From a checkpoint of a small mixture-of-experts model trained on Wikipedia: vocabulary 30153.
Below are experts of layer 2 (counted from 0) of a mixture-of-experts language model. Rows are named router (the router's row for the expert), gate (a neuron's input weights, with its number), up (a neuron's input weights, with its number), down (a neuron's output weights, with its number) and show model dimensions 0-95. Each number is 50 + 12 x the weight over its row's rms, rounded and kept within 0 to 99.
After each expert's rows: a language model's description of what the expert responds to. This comes from a sample of Wikipedia text that the model never trained on.

# expert 0
router:49 50 50 43 59 47 51 49 47 45 32 65 19 53 58 49 59 40 49 65 44 62 63 45 30 46 51 41 59 46 47 56 47 54 68 50 49 47 28 20 37 51 57 35 53 48 48 53 69 61 45 49 51 46 28 51 48 59 53 63 82 28 48 59 53 67 64 42 55 45 27 57 61 65 50 61 50 51 36 10 38 50 47 34 66 41 41 56 59 44 56 41 63 88 50 45
gate0:36 57 43 47 43 40 51 43 39 47 45 37 46 42 57 39 41 56 54 46 52 54 41 38 45 59 30 66 39 41 77 51 55 62 42 44 38 43 42 42 50 50 33 65 37 41 51 47 64 60 60 57 49 58 54 48 47 31 36 64 45 52 53 30 61 35 39 64 68 75 54 19 43 56 68 53 51 51 24 37 56 51 43 58 71 30 57 32 55 56 58 76 43 43 49 56
up0:58 50 44 59 44 43 44 53 54 36 36 36 40 54 46 40 40 56 58 49 43 47 49 47 42 50 37 46 31 49 55 45 46 34 52 49 55 67 48 60 64 54 42 46 63 47 38 39 62 49 44 52 44 41 54 64 66 44 43 58 38 45 46 44 32 44 65 59 63 49 41 46 38 49 52 52 47 40 52 46 47 43 45 37 62 56 19 31 39 23 48 54 70 49 48 61
down0:43 62 67 33 71 49 75 58 47 64 44 51 55 48 54 43 54 60 55 57 63 41 42 34 47 53 59 38 45 48 33 34 60 59 54 40 57 30 34 57 46 41 47 48 70 56 48 63 62 43 28 46 33 35 52 65 51 67 43 46 50 27 42 59 46 62 61 49 63 49 33 61 18 50 43 73 48 54 55 54 72 53 50 45 49 48 60 55 69 47 70 40 54 50 50 52
It responds to: Personal names, months. Given names, middle names and surname pieces after a first name, plus possessive 's and month names in dates, e.g. William Thomas, Smith's, 1 April.

# expert 14
router:57 45 28 45 76 67 45 55 19 61 63 63 44 49 76 74 51 50 89 41 41 56 65 59 58 59 66 76 40 60 39 52 49 39 31 39 43 52 38 55 44 71 49 36 73 28 55 44 63 44 58 63 58 66 36 58 70 62 68 35 46 43 60 47 57 54 40 59 33 52 46 25 61 52 36 43 79 45 56 44 49 46 44 45 54 42 46 55 59 48 65 63 46 24 43 65
gate0:66 59 26 39 61 65 56 17 49 60 45 43 31 54 60 36 52 60 41 38 58 47 68 32 53 43 52 52 67 58 59 57 67 50 49 61 65 50 51 40 69 60 43 50 38 43 35 27 35 25 26 46 59 39 62 53 39 41 49 40 41 46 42 49 45 51 34 59 65 70 42 94 47 54 70 66 36 41 18 54 55 55 53 26 46 53 39 53 56 48 47 55 42 45 65 64
up0:57 33 49 58 54 52 53 38 58 52 57 33 34 47 54 48 43 56 57 39 43 81 65 35 58 59 46 50 20 41 45 69 24 54 57 55 39 37 61 58 34 44 59 30 33 50 63 41 49 32 55 44 58 51 53 34 57 52 51 64 56 52 45 56 66 45 59 47 44 65 44 39 41 51 41 65 26 59 64 50 45 59 50 26 43 44 40 44 54 54 38 78 40 49 68 51
down0:20 39 50 68 40 56 66 54 44 69 44 71 66 61 49 56 40 42 41 67 62 30 42 54 58 46 41 48 44 39 43 36 46 15 58 49 49 51 37 59 35 71 43 54 74 56 44 47 53 61 45 33 33 48 44 54 68 59 54 52 41 67 55 46 38 52 53 61 52 57 78 45 51 76 62 25 46 49 49 53 31 46 61 49 59 39 53 66 52 44 33 36 57 53 06 33
It responds to: Foreign name syllables. Middle pieces of non-English personal and place names, often after a capital letter, such as Zhiyuan, Addis, Abugan.

# expert 13
router:38 61 64 62 34 39 39 34 67 39 34 36 68 53 33 44 44 57 41 55 34 66 37 57 53 41 53 39 48 45 65 36 60 67 53 38 58 46 26 75 60 40 36 23 56 62 57 52 45 63 53 44 71 38 60 59 57 39 38 42 37 38 50 59 42 48 55 62 32 60 55 64 58 39 37 61 55 64 36 34 42 59 60 61 48 57 39 64 42 39 43 31 54 42 57 37
gate1:47 51 64 50 61 68 39 33 32 40 47 53 33 66 56 55 54 65 35 36 55 48 75 51 49 55 29 52 57 53 45 55 25 41 40 42 54 58 73 45 33 54 38 44 45 42 47 70 59 46 46 55 33 36 23 63 57 49 40 38 54 66 56 22 61 42 68 44 55 46 44 42 51 56 66 33 62 53 48 35 63 31 46 56 51 36 57 51 44 44 41 31 45 47 72 54
up1:36 61 46 55 81 44 43 41 46 15 47 40 50 62 32 62 36 50 55 35 66 46 44 40 30 49 50 31 50 69 35 57 43 37 53 43 54 57 58 45 50 51 42 37 40 77 43 52 45 55 77 39 45 34 18 44 46 50 45 59 63 60 53 37 47 38 59 45 77 37 22 56 58 52 38 38 69 52 62 65 60 48 41 47 46 40 54 36 55 57 37 39 31 71 47 63
down1:42 30 53 54 56 43 18 27 49 50 75 35 44 42 56 42 29 50 65 27 41 58 20 53 54 81 66 54 47 53 48 47 43 37 54 54 30 57 46 44 55 55 57 24 41 50 57 49 46 54 51 47 26 49 50 51 32 57 39 57 54 79 36 46 62 47 44 48 57 59 33 37 38 41 65 61 68 40 53 45 35 44 47 50 47 81 64 38 71 26 37 55 39 67 42 67
It responds to: Table cells, nationalities. Tokens opening table cells or parenthesized years, such as (18, (19, 22nd, plus nationality adjectives like German, Spanish, Soviet.

# expert 4
router:48 52 51 54 45 46 52 41 60 41 51 46 47 41 49 46 40 48 49 47 52 29 36 26 68 43 29 54 64 83 53 46 56 46 39 49 42 53 51 29 18 50 49 54 41 48 41 55 53 29 66 87 23 40 47 53 30 44 62 50 45 35 56 49 34 66 27 44 55 60 54 37 53 30 60 33 09 44 18 44 43 66 47 57 53 51 41 53 40 52 60 59 37 27 49 55
gate1:68 51 36 45 40 45 43 47 60 53 74 73 47 47 56 47 36 63 58 57 30 44 66 44 55 51 47 38 44 47 45 57 61 54 19 73 48 53 41 62 29 42 38 52 36 59 50 54 35 69 47 66 39 57 53 56 43 58 52 55 41 48 59 30 47 52 59 75 25 35 50 34 38 36 55 40 43 53 71 44 48 59 55 68 28 63 57 48 63 53 50 53 45 37 58 50
up1:34 45 55 63 65 70 29 43 25 56 46 36 55 50 76 69 83 57 63 57 62 45 19 57 55 62 82 55 70 58 51 69 72 52 57 39 41 42 73 24 57 55 66 45 46 52 47 37 60 46 37 46 44 57 66 51 60 42 52 53 47 62 38 71 49 66 41 59 52 67 50 63 53 49 40 38 42 60 59 42 30 51 53 49 39 32 55 46 50 37 48 33 50 53 58 36
down1:40 54 49 50 30 34 67 47 45 25 40 47 56 29 38 82 64 48 38 48 52 34 73 46 53 59 58 47 40 39 72 52 39 45 51 49 42 59 53 63 51 52 57 54 69 55 54 47 36 49 43 37 46 52 56 48 44 42 47 65 33 43 59 64 56 29 41 43 43 57 56 47 63 37 39 40 31 45 39 47 74 24 47 33 45 64 49 55 70 59 48 63 61 64 56 51
It responds to: Pronouns and relatives. Subject and object pronouns and relative words starting clauses in narrative prose, such as he, his, it, that, which, who, whom.

# expert 11
router:48 56 47 52 49 52 50 47 52 53 57 48 52 32 51 44 55 60 40 68 52 50 53 67 55 46 37 52 28 33 66 40 56 65 73 47 72 47 19 32 53 45 44 74 54 48 43 29 39 43 52 42 78 38 65 50 62 52 32 49 34 81 64 71 46 39 48 67 41 51 54 48 46 24 34 58 61 49 53 44 56 55 47 58 48 07 38 56 45 44 42 54 53 64 64 40
gate1:68 55 58 55 57 49 67 48 53 46 55 62 51 49 63 44 53 29 40 48 51 40 48 45 55 55 49 56 44 67 69 56 58 55 64 46 53 53 65 78 53 68 53 43 55 51 75 58 47 56 52 28 45 48 44 41 37 43 55 39 47 65 52 60 64 40 35 49 54 53 40 46 31 51 51 64 48 50 68 36 41 45 25 57 76 33 54 61 26 55 32 76 38 49 53 44
up1:31 38 49 50 56 39 68 53 63 17 43 55 56 76 37 24 46 26 48 54 63 47 62 39 47 74 39 59 29 53 57 21 49 48 82 41 55 53 51 40 62 47 39 51 44 48 73 78 47 59 35 31 52 46 45 64 55 45 29 58 63 66 50 52 16 46 39 37 38 57 51 41 38 44 44 67 76 52 64 54 37 64 32 41 56 45 60 60 64 51 47 46 45 50 53 48
down1:48 66 53 47 34 33 43 60 73 54 52 72 63 44 58 42 36 61 48 24 55 68 49 55 39 53 57 50 28 49 44 66 71 42 51 46 49 39 49 38 47 58 52 43 68 49 48 61 28 55 86 62 50 45 68 43 55 59 66 67 45 47 37 41 40 66 42 46 49 22 42 42 45 51 47 36 54 49 56 42 65 38 29 71 78 56 44 51 40 40 54 60 39 51 57 59
It responds to: Of and the. Mostly of after role or place nouns (Secretary of, headmaster of), plus the, in, and role words like member, President.

# expert 12
router:50 48 57 64 51 53 44 43 57 42 43 57 50 31 39 24 68 56 60 46 41 29 48 65 40 42 40 45 28 36 48 54 45 32 65 42 30 43 51 67 55 48 45 35 32 56 21 57 50 57 31 60 66 50 32 48 46 44 39 50 51 59 57 61 43 38 45 49 59 48 65 46 59 58 49 29 52 41 52 22 34 45 58 64 61 56 46 54 64 32 60 33 53 49 56 47
gate1:76 29 76 54 56 44 41 47 44 46 67 60 37 58 48 59 59 46 41 50 54 58 45 43 36 48 50 42 45 65 60 64 60 75 46 37 50 57 59 40 65 51 35 42 51 67 49 58 60 47 49 16 52 45 25 46 48 62 58 47 36 65 65 58 52 34 55 64 43 39 33 55 43 62 45 50 73 48 54 17 54 36 20 57 70 31 89 40 36 38 56 39 49 37 43 59
up1:43 37 29 33 46 33 40 37 51 69 71 57 53 43 74 54 63 60 22 51 38 64 62 42 48 55 34 57 45 44 55 66 59 38 59 47 38 31 61 61 57 66 46 61 46 47 78 67 51 56 56 37 36 39 24 48 52 66 48 33 48 53 26 44 27 46 54 49 47 46 59 39 50 66 47 34 55 68 64 51 64 55 49 56 49 61 61 34 10 50 49 41 50 42 58 52
down1:36 46 55 41 36 41 81 57 89 49 61 41 43 50 66 53 43 33 46 49 57 61 44 43 61 49 51 31 66 57 60 50 61 68 47 45 36 35 69 77 60 50 57 54 49 54 59 65 31 47 71 66 61 26 61 54 47 44 46 52 40 63 42 49 48 48 40 31 55 31 58 73 24 60 50 41 37 66 41 28 62 44 79 52 48 63 50 64 55 67 65 59 67 33 46 47
It responds to: Coordinating conjunctions, commas. The words and, or, but and list commas joining coordinated names or phrases, e.g. Hippies and Yuppies, Counselors and Therapists, experiencing or witnessing.

# expert 25
router:62 51 44 39 58 65 60 53 43 49 55 47 47 52 62 45 36 57 38 53 40 42 60 48 41 52 46 37 35 47 29 66 57 61 36 54 67 55 64 46 34 53 55 72 55 50 20 52 41 54 44 29 55 46 54 48 40 41 70 55 45 66 53 63 55 57 55 26 30 54 58 55 50 43 68 52 70 49 60 50 58 52 55 29 60 53 49 45 46 41 57 39 54 38 36 41
gate2:49 55 52 35 19 65 57 31 39 56 42 52 53 59 50 55 26 47 44 52 76 57 46 62 48 65 69 62 40 62 61 51 49 44 49 25 52 62 40 57 54 53 35 47 31 45 45 57 64 25 37 49 52 43 74 77 40 60 52 53 44 54 32 39 40 44 37 51 43 47 51 48 58 72 51 57 46 33 50 50 47 36 50 44 21 48 48 43 50 54 34 52 58 61 67 55
up2:46 72 51 42 23 44 11 53 53 33 52 59 59 33 35 38 65 50 78 51 55 49 62 38 41 49 42 72 51 51 49 49 47 44 65 41 48 43 42 50 40 44 51 30 50 73 78 48 59 50 47 68 58 55 38 28 34 54 41 58 54 64 51 52 56 50 61 40 34 42 32 39 52 52 35 58 49 56 57 45 53 40 47 53 42 43 59 48 47 54 53 65 42 47 56 60
down2:80 64 45 44 19 44 25 26 52 43 57 76 53 25 45 37 55 56 35 52 53 54 43 49 47 71 63 51 42 42 58 64 43 37 53 65 63 26 47 53 64 51 58 57 54 27 60 42 41 52 36 49 49 74 70 40 42 38 38 33 70 54 52 62 28 31 41 31 39 37 51 53 58 54 60 56 41 59 56 65 67 38 49 47 40 66 59 43 41 52 50 46 32 36 54 36
It responds to: Articles and determiners. Determiners and quantifiers opening noun phrases, overwhelmingly the, also a, other, this, all, some, two, various, such.

# expert 16
router:51 49 49 61 53 46 52 72 39 56 46 46 50 46 62 62 48 44 47 82 72 47 46 48 42 44 53 33 47 74 63 53 41 76 49 50 49 48 42 70 55 57 73 50 64 45 45 83 54 51 49 75 37 36 39 40 29 46 66 53 31 45 39 44 43 56 45 41 42 45 58 42 44 66 46 48 70 56 22 54 65 34 36 74 58 41 63 52 65 69 43 53 44 24 70 43
gate23:50 27 31 40 59 50 36 51 48 64 54 59 69 49 38 20 37 65 49 62 55 45 34 53 52 36 51 64 59 40 38 43 38 41 57 67 39 28 35 30 62 50 30 48 57 40 35 41 54 49 49 56 49 33 40 54 45 74 51 60 45 51 48 35 77 56 69 47 46 69 63 48 44 55 52 58 50 14 50 47 33 57 43 43 50 55 16 55 36 42 44 48 49 24 53 27
up23:54 44 38 71 46 49 64 24 70 34 38 62 48 70 45 47 64 41 59 42 58 42 29 34 47 38 58 44 50 61 54 53 66 46 48 46 53 62 38 52 50 51 62 52 50 55 67 48 51 58 58 42 36 52 72 50 42 40 56 59 52 37 52 63 53 26 43 23 42 52 40 53 54 48 45 49 51 48 42 38 45 50 51 28 45 35 47 59 43 56 32 47 46 37 56 47
down23:57 47 60 43 47 61 56 58 53 49 60 61 48 49 00 65 32 19 26 46 61 52 30 44 54 73 21 63 37 72 32 58 48 45 32 47 68 51 46 75 46 43 25 54 77 48 58 41 74 48 36 73 61 50 64 37 36 72 59 52 65 41 54 67 45 46 31 53 45 29 61 56 41 47 60 56 46 51 45 46 55 59 51 46 63 61 67 54 55 53 50 37 13 45 44 61
It responds to: Concrete common nouns. Everyday physical nouns and spatial words after the or a number, such as back, top, head, water, side, round, line.

# expert 23
router:54 50 48 60 63 51 37 51 11 35 62 37 60 72 57 39 51 66 34 45 58 36 35 50 49 33 30 38 36 50 26 60 33 46 30 29 30 53 62 65 59 73 45 52 45 38 55 50 68 48 35 39 45 52 34 46 58 52 45 46 62 50 57 37 55 73 55 25 72 50 67 36 49 43 47 14 55 38 54 55 57 72 55 52 56 39 55 48 58 61 50 58 41 40 56 55
gate0:58 58 50 50 41 56 60 62 65 51 63 52 38 48 42 47 50 28 49 48 43 55 46 41 35 50 30 45 62 54 67 37 47 50 49 57 14 41 69 64 61 54 46 39 41 69 63 54 55 39 46 43 51 44 45 38 48 55 29 46 38 44 33 41 75 69 25 46 55 41 45 49 23 53 61 43 44 42 59 49 48 45 34 47 54 22 36 51 47 51 49 39 57 23 36 68
up0:60 64 53 44 33 39 60 58 52 54 43 43 37 70 27 48 57 66 43 51 57 47 65 26 38 45 39 55 34 49 48 35 52 45 44 59 18 33 55 53 47 69 55 60 50 46 49 52 34 42 52 28 51 43 57 29 46 43 78 39 43 51 41 67 70 43 57 64 42 64 16 36 72 54 59 40 38 12 57 47 51 70 27 44 41 45 54 62 57 87 45 35 53 47 46 52
down0:40 50 34 53 46 37 37 76 41 69 32 56 33 45 57 53 32 75 55 47 43 46 54 33 60 59 37 69 43 51 34 37 59 51 50 66 34 50 42 52 54 46 56 46 66 40 67 43 45 56 61 52 51 58 52 34 51 50 48 43 30 43 45 57 47 53 69 43 53 44 35 36 52 41 55 67 42 46 54 51 55 20 40 48 32 29 50 38 30 33 54 53 52 58 48 61
It responds to: Early word pieces. Second pieces of words right after an initial capital or consonant, such as F-al-se, C-ol-ombia, C-al-culations, form.

# expert 10
router:54 28 44 17 51 47 50 88 43 47 28 48 69 45 58 54 54 57 40 35 64 68 50 34 58 71 45 49 67 44 53 60 27 56 53 59 37 38 79 47 47 63 57 58 33 52 60 50 57 38 45 54 55 46 68 36 38 39 44 74 64 34 57 29 52 65 49 43 63 33 43 52 54 41 69 43 41 36 53 51 67 38 56 55 38 60 56 33 68 49 48 51 46 46 61 57
gate1:52 44 40 61 41 32 06 69 31 49 32 60 59 45 53 50 61 54 55 50 58 51 40 47 47 52 41 47 56 39 34 54 59 68 67 48 76 39 41 68 49 38 61 55 48 43 58 59 69 48 65 71 68 68 27 75 57 61 35 36 34 48 53 43 50 63 42 55 70 13 42 41 57 51 73 60 47 44 57 51 23 34 43 60 61 55 82 41 39 47 41 49 52 41 52 68
up1:46 69 43 74 63 51 35 73 47 60 65 52 54 42 68 57 63 18 36 64 46 64 58 75 37 52 27 45 71 57 35 48 55 35 51 29 43 47 46 64 47 38 47 39 48 47 57 26 58 50 50 53 22 57 56 54 33 43 46 48 56 57 52 40 59 80 34 57 65 18 32 57 47 37 69 46 47 47 45 49 23 30 63 32 39 61 43 45 56 57 55 63 50 74 47 49
down1:46 51 47 40 52 34 60 54 46 61 71 47 76 47 50 73 56 53 47 67 28 48 48 48 56 50 27 36 60 50 42 57 47 46 53 67 55 41 56 47 35 51 56 47 38 54 49 42 48 47 21 52 31 47 60 56 58 44 61 37 60 50 66 54 37 51 61 63 53 54 48 45 47 33 50 30 48 28 62 48 25 30 60 71 38 53 39 66 57 51 40 61 60 22 55 39
It responds to: Evaluative content words. Abstract nouns, verbs and adjectives of use, influence and evaluation after an article or adverb, such as use, research, praised, talented, fears.

# expert 5
router:46 54 51 60 42 36 40 52 56 59 52 63 75 72 45 56 46 41 45 57 61 53 51 49 44 62 63 38 36 44 49 44 48 32 45 55 57 32 31 61 61 42 45 40 44 52 39 64 62 44 56 62 35 52 72 67 60 63 22 56 46 58 38 70 66 57 61 43 65 56 35 56 61 60 56 54 62 40 78 40 23 43 38 46 46 47 71 41 45 37 55 58 55 49 61 55
gate23:31 39 59 55 53 55 55 32 50 49 54 52 46 32 29 55 45 33 20 41 59 63 41 60 38 44 53 44 61 44 49 44 50 32 43 54 46 42 16 79 71 57 58 71 45 41 52 49 31 48 59 63 41 51 66 52 57 48 58 69 54 62 68 64 48 42 48 51 40 37 49 46 60 59 52 26 34 58 52 41 62 32 68 46 47 53 73 53 38 50 63 42 71 51 46 40
up23:62 56 58 47 55 38 57 45 53 33 55 44 42 56 34 53 38 51 66 49 45 56 62 53 64 55 57 63 52 20 41 51 61 55 64 07 74 51 38 69 50 63 53 51 46 47 40 52 72 43 41 38 49 72 50 43 50 30 79 73 43 44 51 67 59 79 46 51 41 61 58 41 50 45 50 44 39 37 57 42 65 52 38 52 54 68 39 56 61 40 28 76 42 63 71 57
down23:43 44 75 55 50 41 45 71 51 25 51 49 42 92 49 65 48 48 57 56 60 52 53 43 37 70 28 44 35 48 47 49 32 53 55 46 69 57 52 48 56 34 42 30 41 62 73 55 66 47 47 44 45 64 45 48 54 49 51 56 30 31 58 59 53 61 57 38 60 44 47 55 48 43 61 50 51 35 60 45 50 81 60 32 54 47 42 44 43 56 39 41 44 60 49 61
It responds to: Digits and decimals. Numeric pieces in tables, such as decimal parts like .4 and %, zeros and $, plus Thai and other byte fragments and code symbols.

# expert 29
router:57 44 48 54 75 59 47 55 35 66 44 60 53 50 56 65 54 59 57 52 59 67 65 60 51 62 59 71 52 29 43 39 47 30 27 46 37 57 35 63 54 70 34 39 41 38 54 73 36 73 45 65 63 58 35 50 44 55 37 60 44 38 32 43 64 42 48 52 45 53 52 59 51 64 48 48 72 46 54 48 47 39 35 41 46 47 54 54 85 33 74 57 47 62 30 65
gate0:54 71 42 48 40 52 58 49 39 44 64 32 63 73 56 56 56 65 45 35 75 36 39 51 61 65 58 55 78 58 36 65 56 34 45 23 49 47 66 65 44 69 49 41 39 41 78 34 52 24 37 58 49 30 48 31 37 75 46 27 45 52 36 41 55 37 54 55 79 55 65 52 40 34 67 35 63 46 48 56 66 62 45 52 64 50 73 53 58 50 58 39 65 53 67 56
up0:52 75 48 45 49 42 56 45 42 69 43 60 52 59 40 67 53 45 23 52 46 46 41 61 61 66 47 46 69 51 28 59 61 62 46 55 44 51 27 68 46 48 69 55 31 42 53 81 51 52 61 55 35 59 57 55 29 47 70 43 21 38 39 65 23 39 55 58 43 46 57 61 52 40 51 64 41 57 46 49 63 19 61 55 44 54 39 37 39 59 55 36 43 36 57 59
down0:57 34 60 62 64 40 45 36 48 48 31 71 60 29 70 32 62 86 51 03 75 49 47 38 48 63 47 28 63 48 50 34 28 58 37 33 40 42 69 47 48 59 67 50 42 62 65 55 40 38 43 17 38 51 54 48 56 49 53 68 68 50 48 51 34 47 75 52 49 60 61 53 34 47 60 36 36 55 44 61 58 53 72 51 69 43 27 49 48 49 54 65 41 33 34 41
It responds to: Name endings. Final pieces of proper names of people and places, such as -ville, -ford, -ington, -ova, Mahama, Belisle.

# expert 22
router:57 41 36 47 55 78 47 86 30 68 36 38 26 50 45 68 54 16 84 38 57 57 62 31 41 43 49 59 38 48 49 51 21 42 50 46 58 44 35 59 54 65 58 51 57 32 58 60 72 49 54 44 52 43 48 55 45 54 53 58 59 48 55 40 42 68 43 32 65 32 42 40 49 47 49 36 33 60 43 48 48 40 53 27 43 38 51 62 60 38 64 49 46 52 67 54
gate0:62 54 44 56 41 53 57 52 56 58 34 52 62 40 37 40 56 40 53 41 46 79 47 60 37 60 49 45 33 49 59 44 51 62 59 43 50 60 51 50 32 72 67 48 45 43 42 54 46 31 35 52 57 43 33 61 64 58 81 68 59 64 62 53 95 56 59 67 58 45 59 51 60 45 41 54 46 26 52 38 51 53 71 25 58 68 33 65 28 54 52 49 58 57 61 23
up0:47 64 59 44 49 51 42 42 45 49 59 39 58 41 56 59 65 54 59 33 38 59 18 35 33 64 69 39 41 40 63 62 60 55 65 40 35 38 41 11 49 49 54 45 26 61 55 35 45 49 52 58 49 51 37 58 51 47 64 52 62 46 25 75 55 47 55 40 58 40 45 57 52 60 39 51 33 49 75 67 58 57 63 48 65 57 43 39 25 60 43 55 51 56 57 41
down0:50 47 50 46 61 60 52 38 49 66 42 47 57 45 55 72 50 40 46 58 58 60 37 62 38 45 54 51 46 40 67 54 41 54 66 84 44 33 42 51 46 50 51 51 50 72 34 48 63 53 45 54 56 47 62 55 53 49 62 43 52 49 46 38 46 56 63 76 51 40 41 39 57 53 59 62 42 34 46 52 50 58 46 59 52 50 36 64 59 47 36 45 50 55 56 50
It responds to: Proper name beginnings. Opening capital fragments of foreign or unfamiliar proper names and places, such as Gri(pshi), Lag(oon), Gu(elph), Ch, Kh, Al.

# expert 18
router:58 42 50 29 51 50 64 42 54 47 58 55 33 32 52 53 61 48 45 68 68 26 49 54 54 78 51 51 64 46 26 46 41 60 36 42 62 58 53 35 49 52 59 66 72 46 46 42 41 36 63 73 53 66 58 37 70 46 51 48 88 43 36 43 53 37 56 47 69 51 60 54 42 35 52 63 65 64 44 67 44 55 64 55 48 70 63 39 46 45 66 79 42 50 35 40
gate1:65 40 52 51 27 49 43 41 36 43 68 52 72 59 51 42 58 44 53 67 62 40 41 44 52 48 61 52 58 61 31 48 36 64 52 75 12 46 58 41 35 53 55 46 51 50 34 39 41 51 63 56 70 42 41 16 79 66 50 51 56 60 60 50 47 50 44 58 53 58 69 59 41 50 48 62 52 52 77 36 58 48 32 31 63 67 44 29 56 44 53 46 49 44 32 55
up1:57 35 46 46 60 59 54 45 42 41 43 25 60 52 38 50 56 54 39 32 60 40 47 45 43 42 70 45 57 72 64 52 30 55 53 25 51 58 60 46 70 44 40 33 43 58 42 39 46 63 45 71 41 66 52 44 59 64 63 58 51 60 84 62 49 41 41 50 75 58 50 60 62 60 51 46 60 37 24 55 48 59 47 34 65 53 27 62 51 52 59 65 52 58 38 40
down1:56 50 60 54 57 53 63 42 51 49 47 42 60 46 23 63 59 58 49 61 26 36 57 52 28 62 45 27 65 28 43 57 49 35 52 47 50 42 65 58 54 43 40 59 52 60 30 43 40 47 44 23 55 75 67 37 51 56 55 46 74 15 52 51 57 63 67 59 35 57 63 49 60 66 78 73 60 56 55 68 26 43 62 53 46 49 33 44 40 37 49 61 54 41 40 43
It responds to: Copulas and articles. Forms of be and have and the articles a and an after a subject, often in definitions, e.g. was a journalist, is a retired, also.

# expert 24
router:57 48 54 60 52 57 46 56 52 35 71 62 38 69 30 66 63 44 48 48 51 20 48 37 54 41 43 58 67 69 48 46 55 65 52 66 78 52 50 29 63 53 40 49 36 51 33 34 55 34 59 46 61 47 31 50 57 44 53 80 37 68 46 42 83 42 45 60 36 43 40 22 55 41 61 54 57 50 52 51 56 24 51 43 56 39 56 52 43 66 65 63 22 37 54 73
gate2:64 39 72 37 26 43 37 51 50 56 44 54 40 53 41 43 37 36 62 52 26 46 49 52 53 68 63 57 52 69 34 51 53 50 63 49 56 52 49 73 72 49 65 57 40 57 52 45 54 13 37 47 36 62 58 24 61 35 30 38 30 61 45 41 61 40 41 61 44 74 35 43 61 37 55 50 52 36 61 43 00 24 34 43 53 57 48 27 41 55 35 42 43 63 47 39
up2:56 52 56 45 68 46 22 54 35 55 37 55 35 58 48 51 48 41 72 55 30 47 39 52 61 64 58 53 42 60 45 55 43 44 68 57 35 50 81 56 67 58 54 65 59 49 64 39 52 46 40 39 56 46 16 40 65 33 55 46 74 49 55 82 55 44 35 74 40 58 66 45 63 54 57 62 51 57 74 22 54 58 45 50 56 27 45 52 46 58 44 27 66 47 50 41
down2:33 54 49 64 59 35 41 45 37 58 53 43 56 55 61 57 22 46 21 52 41 67 33 40 22 32 64 52 62 48 44 48 38 32 50 40 48 65 41 73 14 71 48 56 44 68 51 47 64 78 62 52 50 63 42 46 26 37 59 45 52 48 63 59 27 36 64 50 60 41 56 37 41 50 51 46 36 75 43 48 64 24 45 49 79 35 41 46 67 64 38 56 40 35 43 58
It responds to: Digits in numbers. Digits and number pieces in scores, years, dates, codes and table cells, e.g. 94–57, 1940–2022, ATC code N06AA03.

# expert 30
router:57 46 43 55 60 44 77 66 55 77 41 39 59 63 43 60 32 56 61 53 47 15 55 53 42 55 80 41 58 65 57 41 50 48 58 63 61 32 50 59 47 60 72 44 33 45 43 57 55 59 48 56 30 48 57 34 46 87 46 38 41 48 41 31 43 46 59 57 56 35 55 53 39 56 72 58 34 33 34 66 45 36 46 58 42 44 68 47 56 27 43 62 64 54 50 44
gate0:43 55 69 63 59 49 57 60 39 42 36 29 36 59 67 38 25 42 48 58 63 66 51 41 51 38 60 46 32 47 45 67 57 44 53 56 43 29 24 43 60 57 32 58 39 51 48 52 58 46 53 70 57 27 29 64 43 69 52 57 56 56 39 80 57 40 68 51 32 42 34 37 54 46 44 38 68 55 52 51 57 36 44 42 73 66 52 43 58 45 57 51 45 47 52 49
up0:29 39 45 65 45 42 51 71 43 53 57 70 37 51 53 33 55 48 56 64 20 62 59 44 41 64 57 46 62 52 40 58 61 48 47 42 67 52 46 37 62 79 34 49 35 46 66 49 59 45 57 35 51 54 47 67 59 50 37 39 40 50 42 55 32 39 64 51 18 46 42 51 36 20 60 24 41 35 32 33 56 65 71 44 41 31 51 54 51 47 46 64 54 46 58 62
down0:30 53 57 43 60 38 53 53 43 33 45 59 66 62 57 55 63 59 35 38 58 44 55 45 57 25 41 47 63 65 49 49 59 51 64 60 45 55 53 57 70 51 53 48 47 76 43 39 40 58 35 63 45 47 59 62 81 45 44 49 43 49 40 38 22 38 72 39 42 57 69 52 54 37 40 68 70 37 58 42 59 34 75 64 57 56 57 77 54 59 36 76 51 59 49 34
It responds to: Head nouns. Generic head nouns ending a noun phrase, often after an adjective, e.g. entertainment program, film festival, foreign minister, album, team, species.

# expert 31
router:55 46 54 61 45 38 70 39 48 44 53 45 24 48 57 64 47 33 48 60 41 59 46 55 56 49 60 76 58 59 55 49 55 61 76 46 66 53 59 59 39 42 46 51 47 56 37 32 37 75 44 69 57 47 40 41 53 36 42 29 54 76 67 54 27 55 66 57 46 52 45 38 48 54 64 37 32 56 58 74 41 53 34 48 23 55 69 58 49 56 54 34 45 40 34 42
gate37:49 50 71 36 61 63 38 28 69 59 46 49 65 74 56 68 61 50 49 50 41 47 51 87 23 67 68 70 72 59 41 56 59 45 38 42 62 50 57 67 46 48 43 55 48 35 26 40 45 65 45 43 42 35 62 58 61 57 53 66 55 59 70 48 65 70 43 36 31 41 48 27 64 51 29 57 60 52 55 66 66 54 52 50 46 58 39 52 67 59 53 61 44 41 62 64
up37:47 48 43 53 43 63 48 55 48 52 59 43 53 55 47 50 52 16 51 42 49 76 61 46 56 45 49 38 63 55 48 49 75 47 54 43 46 53 74 46 57 33 53 39 53 66 35 61 48 50 55 54 57 48 57 60 24 28 29 54 21 39 62 48 50 65 54 70 55 65 38 48 56 38 36 62 37 44 31 68 67 15 49 34 46 51 58 32 38 48 40 77 45 43 49 55
down37:43 36 55 54 69 82 27 45 41 69 76 44 29 60 35 62 57 57 51 48 50 74 54 47 54 52 58 40 43 57 34 59 64 40 58 54 19 43 44 49 43 40 44 59 58 43 46 81 58 45 54 40 47 73 55 32 56 41 60 61 40 66 27 55 49 45 46 71 44 35 39 43 55 64 34 33 30 46 21 56 38 49 45 58 61 52 46 40 57 33 62 88 59 45 58 50
It responds to: Years and time words. Year numbers and time nouns ending date phrases, often with a comma, such as In May 2005, season, years, later.